python train.py --num_hidden_layers=14 --hidden_size=256 --n_experts=16 --experts_per_token=2 --d_expert=240 --d_shared_expert=0 --hidden_act="gelu" --moe_layers=[0, 1, 2, 3, 4, 5, 6, 7, 8, 9, 10, 11, 12, 13] --router_score="sigmoid" --normalize_top_k=true --routed_scale=1.0 --balance_loss=0.00285 --balance_bias=true --init_std_router=0.00909 --lr_router=0.000508 --num_attention_heads=8 --num_key_value_heads=1 --head_dim=32 --vocab_size=16384 --norm="layernorm" --norm_place="pre" --norm_eps=1e-05 --positions="rope" --rope_theta=10000.0 --rope_fraction=1.0 --qk_norm=false --attn_scale=0.177 --tie_word_embeddings=true --parallel_block=true --init="uniform" --init_std_qkv=0.0312 --init_std_o=0.0 --init_std_up=0.0312 --init_std_down=0.0 --optimizer="muon_variant" --learning_rate=0.0126 --beta1=0.9 --weight_decay=0.05 --lr_head=0.00699 --max_grad_norm=1.0 --warmup_steps=200 --schedule="wsd" --decay_fraction=0.73 --decay_shape="linear" --final_lr_fraction=0.1 --batch_tokens=65536 --max_seq_len=512 --doc_mask=false --train_tokens=241600000 --max_steps=3687 --dataset="wikipedia_en"
Below are experts of layer 8 (counted from 0) of a mixture-of-experts language model. Rows are named router (the router's row for the expert), up (a neuron's input weights, with its number), down (a neuron's output weights, with its number) and show model dimensions 0-255. Each number is 500 + 50 x the weight over its row's rms, rounded and kept within 0 to 999. Numbers have three digits each.
After each expert's rows: "gets" lists some tokens that make up at least twice as much of what it gets as of all text. This comes from a sample of Wikipedia text that the model never trained on. Tokens count by the router's weight.

# expert 2
router:513495567494502477459614568569538515480521480494460577549473533495546490503474442394577545499508469521549480603537527437540545552489499535414458494431451519525489465475508511436581420514428521492433473479510436460473518615541534478582387433502579581527518494500571348505485514438476547516472607453468539557523508488547530541493447436466443621529577452516475554463399620619441501492351504447504434472493473540540532484488594552447485550550489498489513455507434490504428544429482593517473473482420469541513488506560536542399455503479524597562404447529523468543468585481491436546522490488505569490469484538552404476546542468560544546510536535475497477512532518466467534544519620472485447515439495412634475488564530478463463535477481509522494479511447427506551521476439403
up9:469524504535478447496569431472469534520623508487578439469536461460550507484548476467491501469399596524540479504506449510496470509565532534436534567532502512453555461456530512501526423490519549485534472417468466444507436499464573421508428459602444528492420461526650487554470507425435464535502531539498550507474535447567510462426564475517510481498485499548452440507453551492497529529421547433535484614573542487584455520554483629372449543536526539570506543489445562548496498532479553489453494461471524512418452447496519465513460508595590489555412508486524467440495577401404464532549520491514406628440552480579510475462423450549503487522500567511548510520510569540504520593540476477436566559608447381459531457531403593385483551501457557560494461538491469467552523441445443
down9:473543459490481472616447495466453427493496449457374596485562500459596546575544462570488505585544433428444524499535495454517523446509439556552411466603525534577463607587448451438567498536555507495521407489464513517509487446483470567566433476476415504482497456499431503452506600469489539526490481501487505444531511447501476497488570499399489473463456540446500467464518455546571487501517562483427480509535527499400490454534549568541477556463556522491555595470501561547452573544443445504477483616528631570431446573386498525576508529486527484517519453444530506515515401637542467541476423520440557464516455541417482531558456422541385527463410502516493579526436593530540513531533522518511551550486440460432491500486446449526546550514481474417541572524499539532437422444442518
up10:364476398597478497467588469449467422469568535487508558542490515542573535541602522487530500504589478405475465521483467489559451554518553485617466446557533540443500541409423503484472424491369534461458435409531471487548494559497546487506486375460504577478427482496520546541560481487497444479544514572512511453522491511574476559505432475574553583463507446443442542551499540557515546465568452405506486577438453585519419490480514551522618491504464523460532446500528603472472421497429524489524506516567489567508506466483545481374429529508449553455520438548461444456554478433485499461471489493438569542514484466556452622448490466437494533542497523458495499499541508524445584441481516512469439515550531591519545439597422516499552494565559392540514488598477445603483477470437471
down10:488460585519525485567501473461509457504429477486469417456479582429462462511575511538464512562482526491519544513503441502476586487492483421527506450481484576523429421553419448527510486505464522456645564484547503538466413430528541600452533670489496556510510524575488453414462493486490482386516466479470510576484535485489460470446516489459479533479524579567493532447534468577374539542427584420593515513535431484485397451512473496537452504518532519461505557524511540507490462477504488480604516516556551544417566447552604447445562431486523577591465455522444526588447472537495499472577501427516495536475540493516477470544464536552497513506469413408467464438463518606392507476419537431528528582478472526498588442533537568483445498513559549548479556521569408497492488336554477
gets: "1", "0", "2", "3", "4", "20"

# expert 3
router:486480464530491461498513470524503562523466515508410515590624434539544459490539495482479449484479550459502504464517520444466438495501519535515526460470475540459554541477509471471578493483526520448429494494503450480554585647499536517484504424569545508469535430527503559573457476419404531443432507429552526541546485431468484494526492566489502578506432622500622537556454554529467501575459503499451469542545436475464531557529467608441536473602553596487462444520487439473462479469546431443482447478432508496580560487598532403451459533489519502484433486508516526459468446499471507496405450616476520470410425502505474557473481329476588586426564540498496514423547506561551491477499470516593607621529564464508605544430430422506491482501411457484594494438478458538521523459440509
up1:434510592450527407524527505475509547532503460534505504455543512513455524495493544576496515566590625540570498473503406493465511446558517540457651483551504468529447499497511441472509477477493550504440555328451508488648553524518513406503646527492522524560458498495432423526528435513457478487485593521450464393487547424511531614537473512435453514484519539441575466446455483528487442531502546419486481526513514526571564441496457484551552495446497490475497500552492453454499519596423460561501565608486457485518487398502437487445583518501441547463486478491436462514559562539441497496431485544522501435474495443542499490381546516505461494506450571466504386590557596528441553548558445518530489447506549533571411506422528457613493482550430491523517552441500489515413508505407502
down1:504385502511484488464508428454475621526461539509520477460435540504490520473532507518566542534537474559458424504411585435531364544504481509516450487498520549469519548537501561562408560553571585511517534510530504539503515494564464403457550489502517423543473554475457425576515481461468472424430508476563522429536495549525505457398560572488523476430539605521518488584470573552450537456556509430468538421457461532381569470591498488464516516506503445533498527519447532522522522569532544426517456462529503473506511478538583485435501426515523510458531487373435394455453520437566463467480549497533468515422483476508557553564516449438543536501397593526462508385495456542632458487460489567492614599583498466462476577536453537433476549478537516416525559423447454501611527430511480
up2:495496523604458491525508525521481481551471465422531504465442567461476424442528558518523485539461505450465547457457503533513403547494512471524532504465465591428420501564534486548560500472453485431488448370631494507563571622549442486543415482472433453512500523627479520585604511525553541495573579566454591485528499532494512551486546525600362481497526527469498474440554497596370509497474480444443468475503565460510555503570539520513542467501608435436541563550460551350509495525473493475521602422470453459456504504498405462413517597444585501493510497493550518538569519541469449441576427576539509493541464435465510512478498572451487572462498576421529428484522458487503524527529485509503507445432449556538554494541502469449470533517573491450443389529513478451563493469473432
down2:512516508544517368549485515490471423572508462511534535515481499486487564610548471402520459474444500478497496449594621459628515527433440435498587456523493512555528556569518442513556473484568500434450526523478483493512482468528486508562591469516460562527555397558452463577489472583519515387355488543568508491569555381520492449410452487482567469553549472432484587507430489455475450480576484466477521463486459429539474564478411492465472488598484448499481457439423576523419517484444539531517547525438537457406529492602545518548457497527518516536445501494586456495583439580545474488471502500498463461479479603584503525575531491481541587491466497414486467417471449465502575445491484481480515508452593533402503655502532455528472492513491535515486491617410494483479520488520500
gets: " in", "\n", " on", " B", " In", " T"

# expert 0
router:467546487460504541545527502403531444524460491484473486486495425582540346460406551478489502421503571515549551535503544508544534553491434520478512464565419594508606517489610506527537480619469518430481523395582485507498541601549491463543449513477541551496592517515551465512499464454448554477519459422477541516519434449497536498510415504394433617466459467523616454566519607562528550488502453470504483483498420529481613515603456561390502518512522507426476517463494503522458484480600442507493412439542482558429573559510529516468466529547473545494427523515487532510435520490492589547394438437530534433470460492560532503485523544522522492486437588443520512445462524520544519584576470435562526505599532527507420503533459434550479454565505499551518579424474382572472489472444467
up1:490509558469516483511604458525535458576476460441534529395574552515520375516537437451573460412492522484548375520498438549439556488481571624464560423510453558495597453492518478448505458466487503465498527424427486577477591523460487515509425470498580359498510515540534498555494513557547491513492533497421523469482542521467439535485492486588503566528553506469508620539518441492510461494586468465523427481522545468471609433456503596553462509536489475534574570572477459452510513478350496499530452478521604486518415479516434440462458553455571482487519490456471462518469493432548483556505433468566521536494498558451517498522461484440500539401556442584475495443497627486568493529501544418444499528476456449548441443517549461553443534488529589589429524473408483564545563480396550
down1:601502461525497451494515408475506464433488537504440563545501485405482495454548575502506564514477527519477438517461520423537521519519506541516501507469541513528512531518536482536500455502509474506643532590510557502373495508487490543492595489557457487525502470476467433504503521358488464477422437464461509579551483422540442533518508498443499501441439496534462462402564463470528506479622427430416558518462417505501461513510469461528551544428491534451529439515502487492539389452544498521524554483566568410462533449465687587523470471591548474509563557550515491511540547537404473451451473440446461452594539397540509510565469558407519597501447463568535585571521524519460532399556454568513505428556509526531453580469559487509479389582411447506587492495581497527514418503494468
up2:397537420431469417522598496554487613558448478458477521519569449551532493467479502574455488544400491489397498534555523605442440448444456532525473409549413576447510456511529526451524551453553493559472451572460507443478427603581471575558457490486502472519419483441531609522435483422523422518506554529518503475478422564555532582494590516509572515511477423431491542439500528552572563541506497564474469483546505503552531406491467607542457479389519563562506508458525585547534493444615589408537462402501423403503543563468448563523543526511465506570419497511475427439520503442524464558474549499457551446518482477480538492491550512483464438464519517480596469489507468475503479454511500484468523531493430464518420465546586491456575590490450457469557529469485492579509493487384517
down2:569426615685511427503422522476448503405541453408518543482473493546518470534522520503606455474477561520581444527407540514565546535440499459522526493544552463505396500544424445549481392603538498419436472491407464516452459396545583532547469453369570500460552498524451460487494497515531543503548493478472452436497553501495524456551505585516472462506569508539554522505453541466586505539525456502588511469526571596492515526508532507478514433546546441482488551513471476472506352569407448428500473634512491589413466451461487476445487419557455537537622465549533482459460483547469463514502469498519416536490455517485475536448489474510491524502484505504586556488429576458461528490420479515562493550574474480506485645464492521492556503458481429426509510502534549524446536512483557
gets: ".", " |", ":", ",", "-", ";"

# expert 13
router:483559467497501524534589524517440569566507569487418530593570492492555508644509501478499535438513605542443504635553552555420451520457473533443572499444463524548568491551521573562545529591482488461453436425563389509506511528504450452485454362542612593504494408504548481501525462558453502505432502412527481455565473551554478547449456508491468488457490500468548472453543479505541579518471435532607523529439564501474525578589519487465475491558473467447413510492514529503503562564438463488463508510502439543487485608537387362430470551462558456561489500519549556462457446572459498467474495556509518453419436544494467534493490543418495518412477485484504576510497368476503501473516538432520476506485462437480462541521451566469437580546511536458509559451474469579424494414429453
up0:523603533465454464451501450562472498454458529595398526490500563575514466521412567479471479386504502478431490510558425509482545554453439505450520529506482522533452484490506476459570402472544541494428492500525434537496500508521650491515442419503547425530457500445482448523429473488560555593503521485477508552546374539496424515457504482460573536544410474542521508492592439608528525503510441552507569547509498443545540551587429489555408509477564508550472512530544527392522491552524514484426510557520577507525569544597404492457555512441502468591475522545484486521420510519452506524478482540482434466587429540637473455440505475530490472402535482453524489472423477486470526453521404543525562466530492536388531369482539512545478419596493402523559577474561499460471549522582438
down0:553420486511530490448528547434439479489478509502483533519525439494458522507523485540486531486469508556540451488460544474478475518515555560556533436437538468473466434399559536448485599485486607534521498540557463487540443562504554476477536526506489407480522572550514442523501452471518452446519546425491613487409531487489472502582417552557480448557563505435562446582426515519520499557655575468372592527474558534469536462455506468472439524410555467406524564514510536554457472501505542564495536568442467530549429493460486552388411537486524552467460537524525529534507560512515529498515441535477543557526505491561548533420438547539516405481429563507385502530626590507503441485596447464444522492492484405448506585494466472548548513534413455411482516500414448396562469471349540
up1:504465565521526473449506436492567475538471453497573568512574499477517410473548386470514467541539501444492573535521485535514634400490553502599581437543531488508501457421562546408579412499572496498483486478538476439516529449514536455583585520532500476468588488411458404543493583526536521503581440416424471561503569512480478553405460498654534533515509477557563471509466463592549432498546500449487499567439469496461504585515475427473517433528420461439488497537440448516457466432547486515455483531570528532502519468542595486554477580465540434421536419442477437509456510458462502470493529376521501458390425536505513501487562394483513421548473442531453481524467482547425470545550514406567509429499459555533522525488553589533577501563529425577554450501496513491441474546544454
down1:499482536491452576480470509504525527478601357483552462505467563512564540475423487492417511482462451500537492463427478557535456501564464423418526453440481465566524352394480528528510422513453519497570437569492503467537465484484591471407492505565508519446495475543449467506510535486511469621485505496534391537548468493536523525519513497405494537512562474490539552449527546517454477461408500489425487547547492487459437484620510594549494430546581433453505524532515429555481578455497412527447500453430502492430483541577538519340495501449567494547477587548510519511565463437500587569477531513420503565534489504517504387544535586514449479412498565554486515534546584482554491465589556551470531497415547513560505469579534564476396464501521427523642529503490478516501552416501443
gets: " the", " a", " of", " was", " is", " The"

# expert 7
router:410558524485552535514560525553535529510483583473570518530594513573487485496453486526423550475466497522461535533538567483481537536491543492491540450471453578547524459528552552512561464574498512396472427392545427452551440471539497519526480450426567582515523491522530499509505478500458532433429573432474416563543421472427558560435452484467449507552458496488534461534591458503479563502430571464474488521421516471483544557464551532448588569519496621456544514611389458612504546545490519379418430492577459521489452515526454402514538484532468535423478476541479545579422515493537509470471449461554561491454467413561447459491553573479492558430574490507515441448526429374524557433483534492475581529553584518502411525512407525530465489615461477425502467417470445523520590479464463
up0:494522559519473439503545566504526357468477477508504425591450535500461507492458491516463473439520442433541562602515498541462634515469516557554519559537469541574546484458510492473503514539570561514522529524528438495471523460525526561611441479476516460464446444600565621471543433512449483557512587409443416527482582512533533572434438453505511478463479522562543586455497513474434446499592378481570422540486442534452541492468447563474558561541529480488480429480514442525529499502479473431570492467540569592518619380424461473452525514532481514489510429502474521583514593550417526441448427393477484449499586455468529466593468544508445532452471458621516484470481498465481581477430630424489567559434530524495514521462489485444547472433516483531529494563500522467487457475458434
down0:584504471543505620441493462460421469519561557524428540522553497456582553552479534506538467546530541495575437548442492560595530448474524435465491386472472513406486530543474579452489554493456470517559453500520519419518495455512492563527499552414499509481523461522550487499520567494529535499450484381598544531424440508481434507452518630459516507549503528456420488536541460605587557545541440504434494459575511572479495437609473455570477552439465562641483534458460548460471477500518514492403476497482473604567533484530472532488518414516522506480468527449450480512527475429504520532505412503444596506502542424387453429518427476496494564548492521443508396452496438521506546374446549490485512566447549400453538486513497615423552375458454513501542487460560506545561482567516485
up1:540545556487459538434508481569527460439415497473506517560540464521498513522487432517445496480513514558587656588490489493499568550555464557482559537450438472450519439532487534535459529570554475438523480480481441484506501547518439501459418633556563466515483502373581453536319483440406564465458445533570460535516481569485566484527481623480458526547518466496598470528510499497482507525542573448537505524481517526517503474449420492439431556501508579463381508473492494501455518466388483486526539512516445550506552512511525482507492464512520562463467419571483456429520405458513469525546462466529549492478577460482535517470473515445625543592495478496508581514517457517515533394327561559444562488522586449506400569584453466475537486525438518475486437517510467383530506448450545
down1:451533517402499467520535493490472512565407488448498479470513555421516417496515563564489480539476563479563485534508518494471521401531547445574466413570474422530488447475487601500565510449513575446521578550549574618545519522431504402478566451434522459492498491519518533458574513533506532428471548562501551425489432526406501478572571499492486433504551512565490445413500521508473448443563440457493476444562599484511484486476510459477484483462587489522517501503559472481597529476441453491383493362465443541559490527502510437445464464533605424577614491478480392482544506646594542539485561449480573415473506382508492508525592566463559582539487473501423457401500491484499471539544506480585508469452526536488549467448552450429581496455558503552466502589495543442479539473492482
gets: " the", "-", "'s", " his", " The", " United"

# expert 4
router:483544561446547557549532545469479456496443525513546593497527496531580500521482466377433495437524498521510573528503481450559482492484461568499600519528358526497545483462492490518479546467481431426501450482549482526560454543485530400563403521569549563525422477434486549524469512515402494502546523382491524557560468510502492508483455391463431604485461559574602481514530557532483538504391530601524475528572488508456571477553538576493574500611577464410401457501497525605456498432540429472485455500522329516565535576512604497507541528557540475495517465566567545548489528477435518616467473541482497488399531516488487516502457506469451447495468544479559470465535514497527444514489598475463489511497541407471498616481550466520480556570443418530477525454472433581528485423483477
up1:513496473464516539508495508457458517493462557564411513533421458448506502424491530479454533452487578451522480484608533483473427493513494511516486414548513480545500465469479471477426501557517470542508498588568545543530630454483547526522462484607463550531549515390484587514481533523427528442516518437495470484451484576457460436556484525508511444530515502584376528502557498535500548543474483392493456575510510448450502576515406536396526454525498482568454511495465539530599590541590542531523498484449469448440477551575561446451404553552514582546496479550444526451429511512539509484603462579480515498560498456466442468538479513456533538591511474463419417470468506428567494531434535535442487478553536461639539584447423660535503423564483426498447436521439505583395486378489490
down1:600479502548528556481540554507495429457562509549448506448539517422464524550539504539478496538432552432452461586430523461528448439457537407492520553454411498479556513509522499495514555501432499482531603442498449520497432477523457532520562486445388448470601554444512529488524541535560536449414541480501507491506545478373526450525638440586473534509487400497524471462580473482550451489501522598596510489503517484581447466620529452478470492515443601490588614543614518517480479531460532506457534465448484464533450515535596497506467542534498537456506533503473510511492451473495508430463532525560495503407496496400457538518461569563602492431520524627508498587482600447522486618439429457519447447482533439455496501490551475442441476478567453465429515504438465497553349412465494
up2:529526537443451450465555443500573456505496536543510434527502447505449521478535451518500471507452501440511428484573597466485432494500535636525404469506573570548560495499542531465386466557536488398509503580554487490392503579513476471496533437557520432492504492481505573450462472428531515429457594538513425624511470475474484451480476491447454443466482478525568510555520506558509446446556506519467493523532505523475508458549597501447537453507491524423552493586441547525476534647466588512405430395486463497582513437531552422491494456528590494450501486495490465510495455476547634537497469545463531462572544487574451618515493634494448480472425493464429501467601524509471396480490579554532434472462530474593569468522483495432475411563435485444483477408523469490488488578551596
down2:423387440490520468421517526465414323443475506537518529535530447460515459427516520472468517496559438561575568443551558491500495567487528456526425551514536557488486482576519462476563544470485507498471547420423556613469456504484524506563446458540522515531375481503527505490448560497504476523453512399470625481524541494497539455537521518523385489574482533491558454456445528475588497502562464516412486502474612457536445521494419588566438378552470493602482545505537496471503472448508497392422495532468485436535545477429549468413498449503544505517609500509545487499566448476562543513488533533529547562530485546497526569515492537500508520540486520515429536484457444545485599506366523615515608404459446544390523454483592447537500530480531469539488577486459456523578428514477516
gets: " ", " |", ";", "–", " /", " –"

# expert 11
router:488458498497556551520517545470518548519514503418536545564505481548544452616523539458379512348478491503562516517523489469481506567432520603475565483506489466584508508456538524441529468474410524539458473473530476596582479541572518485461583497482546557477433482445496542502508497479408462475485564563535538542509536492425519544407485484477526531574459476451530586556562647502462461492399431510498486528525482446488589493510455582457532447518439487431483453489399442553535550447493471533462520431415478486435557518624508488489433549541511512548467491491484438472374480521481437491399528516545502503412502498533461523482555500437502538420506580532538484444434429432482506551479550429630450622526548558519497541538481483420471485533483494503462567523497498485560555527309427
up9:526536512448483522439542553495505503525496538507440509530537546469605490545491525460483457448463535429528494554412515520540466552467447489423505490486505523559598592543452472410538544406448432492436482522510472516560514543525491489536526439559550483516435510517457557402478494410454386438470501586540513376557618475475514517400480463410451477501478488464486477488576390402534483506555486520497578468432491518515497527447486556490536450491481600623500519539523444545525551459601466494555434455444526567472573534484547525415389494528608517582471522496562491514440556510475519531513578582600562486466505410493479543478498353507498504495534524514557486463474601571418413515448530429476514432535572450472535475517527467528427485466577470596560521458397496529497523518424555
down9:527451488487457471505433511605510449471509504518545527537498448438500489353469467495426511508421571501451294476565464525572479538605532452537539454459504624518486536420496476536454496511433473466572478563510439534466471477536500408496459533484533455519535533478457494397619484466485472519532543568483609467520472498527463445493550580451495517506508528455466516575514438511458537540391555488549535398513561468575518543611502614532475467497521419499542476568495568517585527448503488509446550462565468502479559533424570463501427510474557489436483480513458413433529519526498537458491548527466496428426495575550465591483485503393576572388517473502535508477444488600502510467460623495500483492512533588495424489497547510426583541450438414485475544441540559528513514544522521
up10:507526474432524446434506420502529515570408540533444555558450537494569475531511480455488478531492544493542477528507515463596531532552451453532410498497474481537506540396467462524544542484457575551407505524579495540593580445543538480380400420487512582437470509516519521603500377535421444513521527473493500428454467474517462515455518502559401546587551485473549585463501545517500509590598464630506483466454531507537613550489513534539626550425546537539446482538464564501553419467482535548412411511535523476519485460581531496489433646482467520447536537483526443515511443521430527441495467506536549474533487531439487494428578545537472426455478435480492518478586430518515641540490477506434548560550485463539509500492496493430431561465465464421447435470465399495428497513576535
down10:529499551466521478527421458348512420447482516512570407516474426421537454484460546578506564484387513513524509527426534549543416527560478610593484529468521499498433410480517518341494484560534509519633414408473453532490412517447408530475593440503589494502449567452472517391560493564480606517538522530542421493498492557545475481553467468541477506573481489474478512570545407531599516470456466516459596552461527503525500459468550604441475471583511487467478453452504580554442550523532547567550527481480523470507467479579467549542530491449440586495522457546344471473565454542399440472548480450458550466511446570476520579472483517547525520520483456544577474490522505520495482540495490494472410508546427512560506473520514473481478499555514445466509519440503491617500461570494523
gets: "|", " |\n", ".\n\n", "\n", "\n\n", "."

# expert 9
router:506488406414506541445458451446499589451459510492489488425557410594498460579466504536452494504501565562501520536550575439522501583421477488492516477416469538558568501489586510505511511650538508493473478408542483466522463543472512495458484422455552574402449524613532397537480513400460548413497518513483449517547430579481590510397479487521484520532465449432577543496553523465470473515461532516524424495563536494478536460598483609486642493560580470543445448525516483445505518479494437509448457522536396528450537518479448483477491474470479570532440470567545547493397464571479463565463403463451497418501502490546473487409545514456460559417527559484480502493612528498489466529554545450507547640518502547503527553512512441521528512481403540568588585407458497527524509447440501
up0:440483545478535394541403495490483503481410475498542533582586517457513473565444508483615357456436451462466588588504443518437463434457427479583514398537633581491622448550474647625469447464419427431544404471478539431544521478493546495551505456524532502333515474493481421459448560474509489520505568475434514456442484522464453446480494538507522527560459523584539457435515511491540446471480516569525507440536491585529517576551526550477563525466436561437463421513455478523559599531458479557507493587478577469596485490559531456421456477457491504492506449495453554478429457544572500522530513471522579454516542461512497531483538423445457499520524562483535571517545512515519501480502504509541481480554515417493458449517458496525481544529504484593470481453490498497405588546480526
down0:456502479501465495511524443473419542535594440470509563528470517494478449551545383468430459476515465508502417528464528448429551468549431408569486464587429431525517472510509538472514536551432445527453498565560542484591528514542453427497562441500452404513425480580491492486552434509430450587499504544475558450492475403536513507401461568486487510525550475498500457499584524481586431478596465569531543496482403607447522456546441509474580505472399569479582512527557472487550433520536441507454601505531486470547502492522481430500479460422499493503554537419537504451574553552467324466463491523542503495518572566551590592494590538510405548483534585447571487498443492450560475480584561551512530512576534458518483375492458530539576481593521481498520457491466501487440487573478418
up1:481436593485481478450380429605586493431463507478397489562553445485518381511520393481450463602500585426538490557535559500426539515390510456518487517516494520514434525466497530501463448462525470488423518516539474569425587458459475485562585593566497434572508531480476517526570582492504552524509484413475606500459471574453548453552435491487482526497537517542485496567496444536414515566495459515463531482490559527433520572477519581487564429438510518457486500590400518489515347445547542530545499515475505463606473524502523541420516510492566488450516458506529491478531581551474463533458457431462456448557432398460495513512535522451516475578442523443509418594520537414531522528506550539523476531414574549577456527463445537443495504536524441546481546533505470445472642528472596
down1:502468561528654555429470490473506591521457518560537509462473454543492595521442546565534459523531555534564569522519529396484509489493530503608450534579515449527527481473498511529559415492442525500469454517476470484523543424472360494476484481499477547489538497432473520491484446397519472532474437526483517410546521452494505558552515498553563452474550499560421510548504374557507448494595469503549527494573508535376481459546501556506488446507483503575496461555439494494558345467472510486470522494525452542507498519542432442521491495468437433486597398507421464480422466485584488504538470501444479546582563392523500516518610569527594461518517416507485381620478543500571573484476466480470594574481537457437479524529466474532529500516514459516537511497525477448443310582458492
gets: " (", " \"", " de", " Z", " un", " s"

# expert 8
router:543518405404545429534561583475505501499476552442541496578539467536583471578496488461404523574561490498527544555538548546546500508470572490577483385522454522562533464538472530442533450464502408490437440438584421562634536558487494426508488465497521541529621559532514470535447467465489505530590495474470584484511468547495463531497449510461487526479503540564579514576473473544510524472543478544543502444457504504446495548454606520431529463570601620456417483551447479486487524528587453471445380456443440499451511509485527341425482586487581482531412543512440451547443581536454517495455456463441515461430546432543518459459539439510535556525429567502494403460431463525534493560588459443605488522468537520471527513506430533454503459523418536522504518526449482586416519508506471
up1:531466514473554478517570498550424528438545494542480475530503380466463541504521476495413456483446446480504507509490515545401480505456557490454481492467429511485455607642505473560492489481542584486462444533435475642483478458527595500551457511457449454477491494509472523500492522485530556437479398498437425464600477471488538509449604425450530489451519453480516551477546526500508608466508490519586466506566493512439610453450445516510501525522458460571545532436409528504634552579483376470485533565537474485518511509605491544497497503414369491461529457439445513533516529411545494545398573469511473527437452412503448578494418551479497571553524564386493507494483506571527525605558488509497477533519476451558491537460526517427455577574585427458517456462511447575553533490623499
down1:572439489417469491530505529419544505586426464590556504485481492457586540511477521487486491550532426524567410522536500437552549490512515430494488507472572490502425458526513453545539462390491517537511483507518505474472494475542394500520527474539577526508422514529595425504490493485470494572451586458487454509489536478550484495394436439517554548528546544543453565510561469472473436467514533511462537486445463525587531519426524457538467479453517461512531673480539440550516492393512506456543491481442508342495431546559514457508473467552481514500546557511535414581538542572574473463472466496554607509447497499577506494538539347451531683520431450475561604480489426546485455457509388524474587492453521430482529550563506459511534432380461526471486440487491501587562464560500460
up2:473534476444449421472558539458548485529451515536506408584502438548536459562520520459484445488445460616484489533574490532556520528428542489498448495449457462481544456473438470522501416553472506491459514394518398583602565538624549428498500497551436473508536383536509463451585511527474510482543511516448447471526412492538505531474522466621469514542500525462491447543477459542549468440532411433504517512423515448468499501450503491472415462481458473523506520493512527543442539433478577452468532549505544489508571455530499513518432520583578468545502484527441478616485507485518544487502471549543465474376525530442557436517555356492530512534482571448585471485538549493622584529482486507573443410452552514502464651476417432578531477539610447510488526461520564609498626459537555
down2:536457590491577531460431464551476580518610518475541506536498578387595464420484484446511462472523442539590490498457496474549472456582523522497513532576411462554525545475475526543503498535568460432453431532543459377485443477494425613432536520469595484516559541462460554549473426480606510534539522543542553503582538483484485443515515453454499456425531480457520492381418579477578457529582492571514503457548473500554498524427570524524472469531496514502496562470475418509561373537476532551368505474454571423465449449557475447555550430556533584481441531449521538493484447498445438460544546425474514425559498409575498464479458538499484573516517515493431526456540510500464467551500493505522446544614488483552472435411513548495506384463474601505628484471479513413529524519505490
gets: ",", " and", " to", " as", " with", " for"

# expert 15
router:512529476503490532571506552572541541474429468456456592533482526556511431437521484472436568432442483468486534481433491484416555583551483514413463505480472572571482522541621573424612471608496448366477487558574496588592534510481548390440553553513540434468584376492587536558470538472482464469436474441500521497535474513470522561550442428480446477518507423482525473510476506534509493521392538509486452591467544399494555508459583586499594532513474523467541532596501408585436509471408471477472470476482537562463574509487493505392512511450479546509437444527533470575463471526419532566480451405505512493490468494502488501531511487470565506488426652507444504478520356503607478520504511517544442506472493572447470516512493541492447556543471537439495511473521492581463534431462475
up0:587564450432481440519469470477446481446529470484391589508514505541480516524501541609434540505529410558541505485569552494437470602475456493587570469573483492541520565405423575508518468533397527519423542476409520482460539537539432476422508509537499498593480447465491454624463464470552523424545521375479544530558434409507443500549389501567433554501601573487471466457554535455507484469444471547498499420471470495488515483530487504615518517512589396534480492479542601429557395476544426600459552470489494501482435517491511545480519536470436445406481468464494484479500421633461564488519484491488428550517535597480494439516488513439579476507428468551448490500481533459470552498510515484491502421499456477475525622513515558612527408569483506472548558495506538492551507555476547
down0:588482495556445502565532485480568514487574330487498572563548499547412550452457568501532514520524448540505427357596527500434486511555436476565481491445495415543549496486462473487499467529587495542521567553439509580475462471534449609403544442417499544589496529509502435519481494516543476504485496433521541551524425558498525494593541469510481454500461517554457540457543425536483454483471458378491582471547492534426571589511489546509515469510509454588567522527570436549438484549518489378454436487429477439439451524472472567540482577461472528578500440457551393419546493559424490473521518455431510539442487544464513585566505554497595535480508452438577486477529501421497521513481487523389455503499544497462577567423545503574489491479491439450522577495426437500601442554472504
up1:522387471448510436469503455522481552557569478485472566566497489450572559439520537509538446469509558608493463523520493552516532494507449506461469513438428550498579422460535516346525491513505403443455525573451484540469549592460619489515447546489523519468515460465580413542474527505529493509588573499454526493441423495433491438470461535504452463451490574466512472441489573440495523462499454511475465479583502484430504560438481548451573489452490521434520524468447485513603481466427535595480587517470499456552559460406599459462531549447451480428478474605491477513466469617491430512585518470474493572635563463453434481529502542514405557470400490400555551501494589494447474525563563545512598508606486565491393485489434556468517538493481540506477470571570531500546432430523464
down1:499586432496591545509446506473532498480542531474544578468434471476480498561497536493382456389534500475437601372533413503429541532584545472525487473445377449487468511481483476427516471534522560519533410517443447516488601518480546525520446545429554558577521392425453467514345421500530542504491556470472608492501490638548531460489424552534512586462491521490582441527543533493478464451442498567595409556510506511449535458519528494563532434538624475486515564481469445553422450481569513507558449486444427477533512515467518621499509483522552496414480527496502534536578446448562470531480447535584503451497532539585541518528482547474562524497454470526450448544540474533459565475520477534538463460480401436535575484518458434503498488618444507519523559407512474459517466470454540
gets: "19", "20", "18", "17", "16", "15"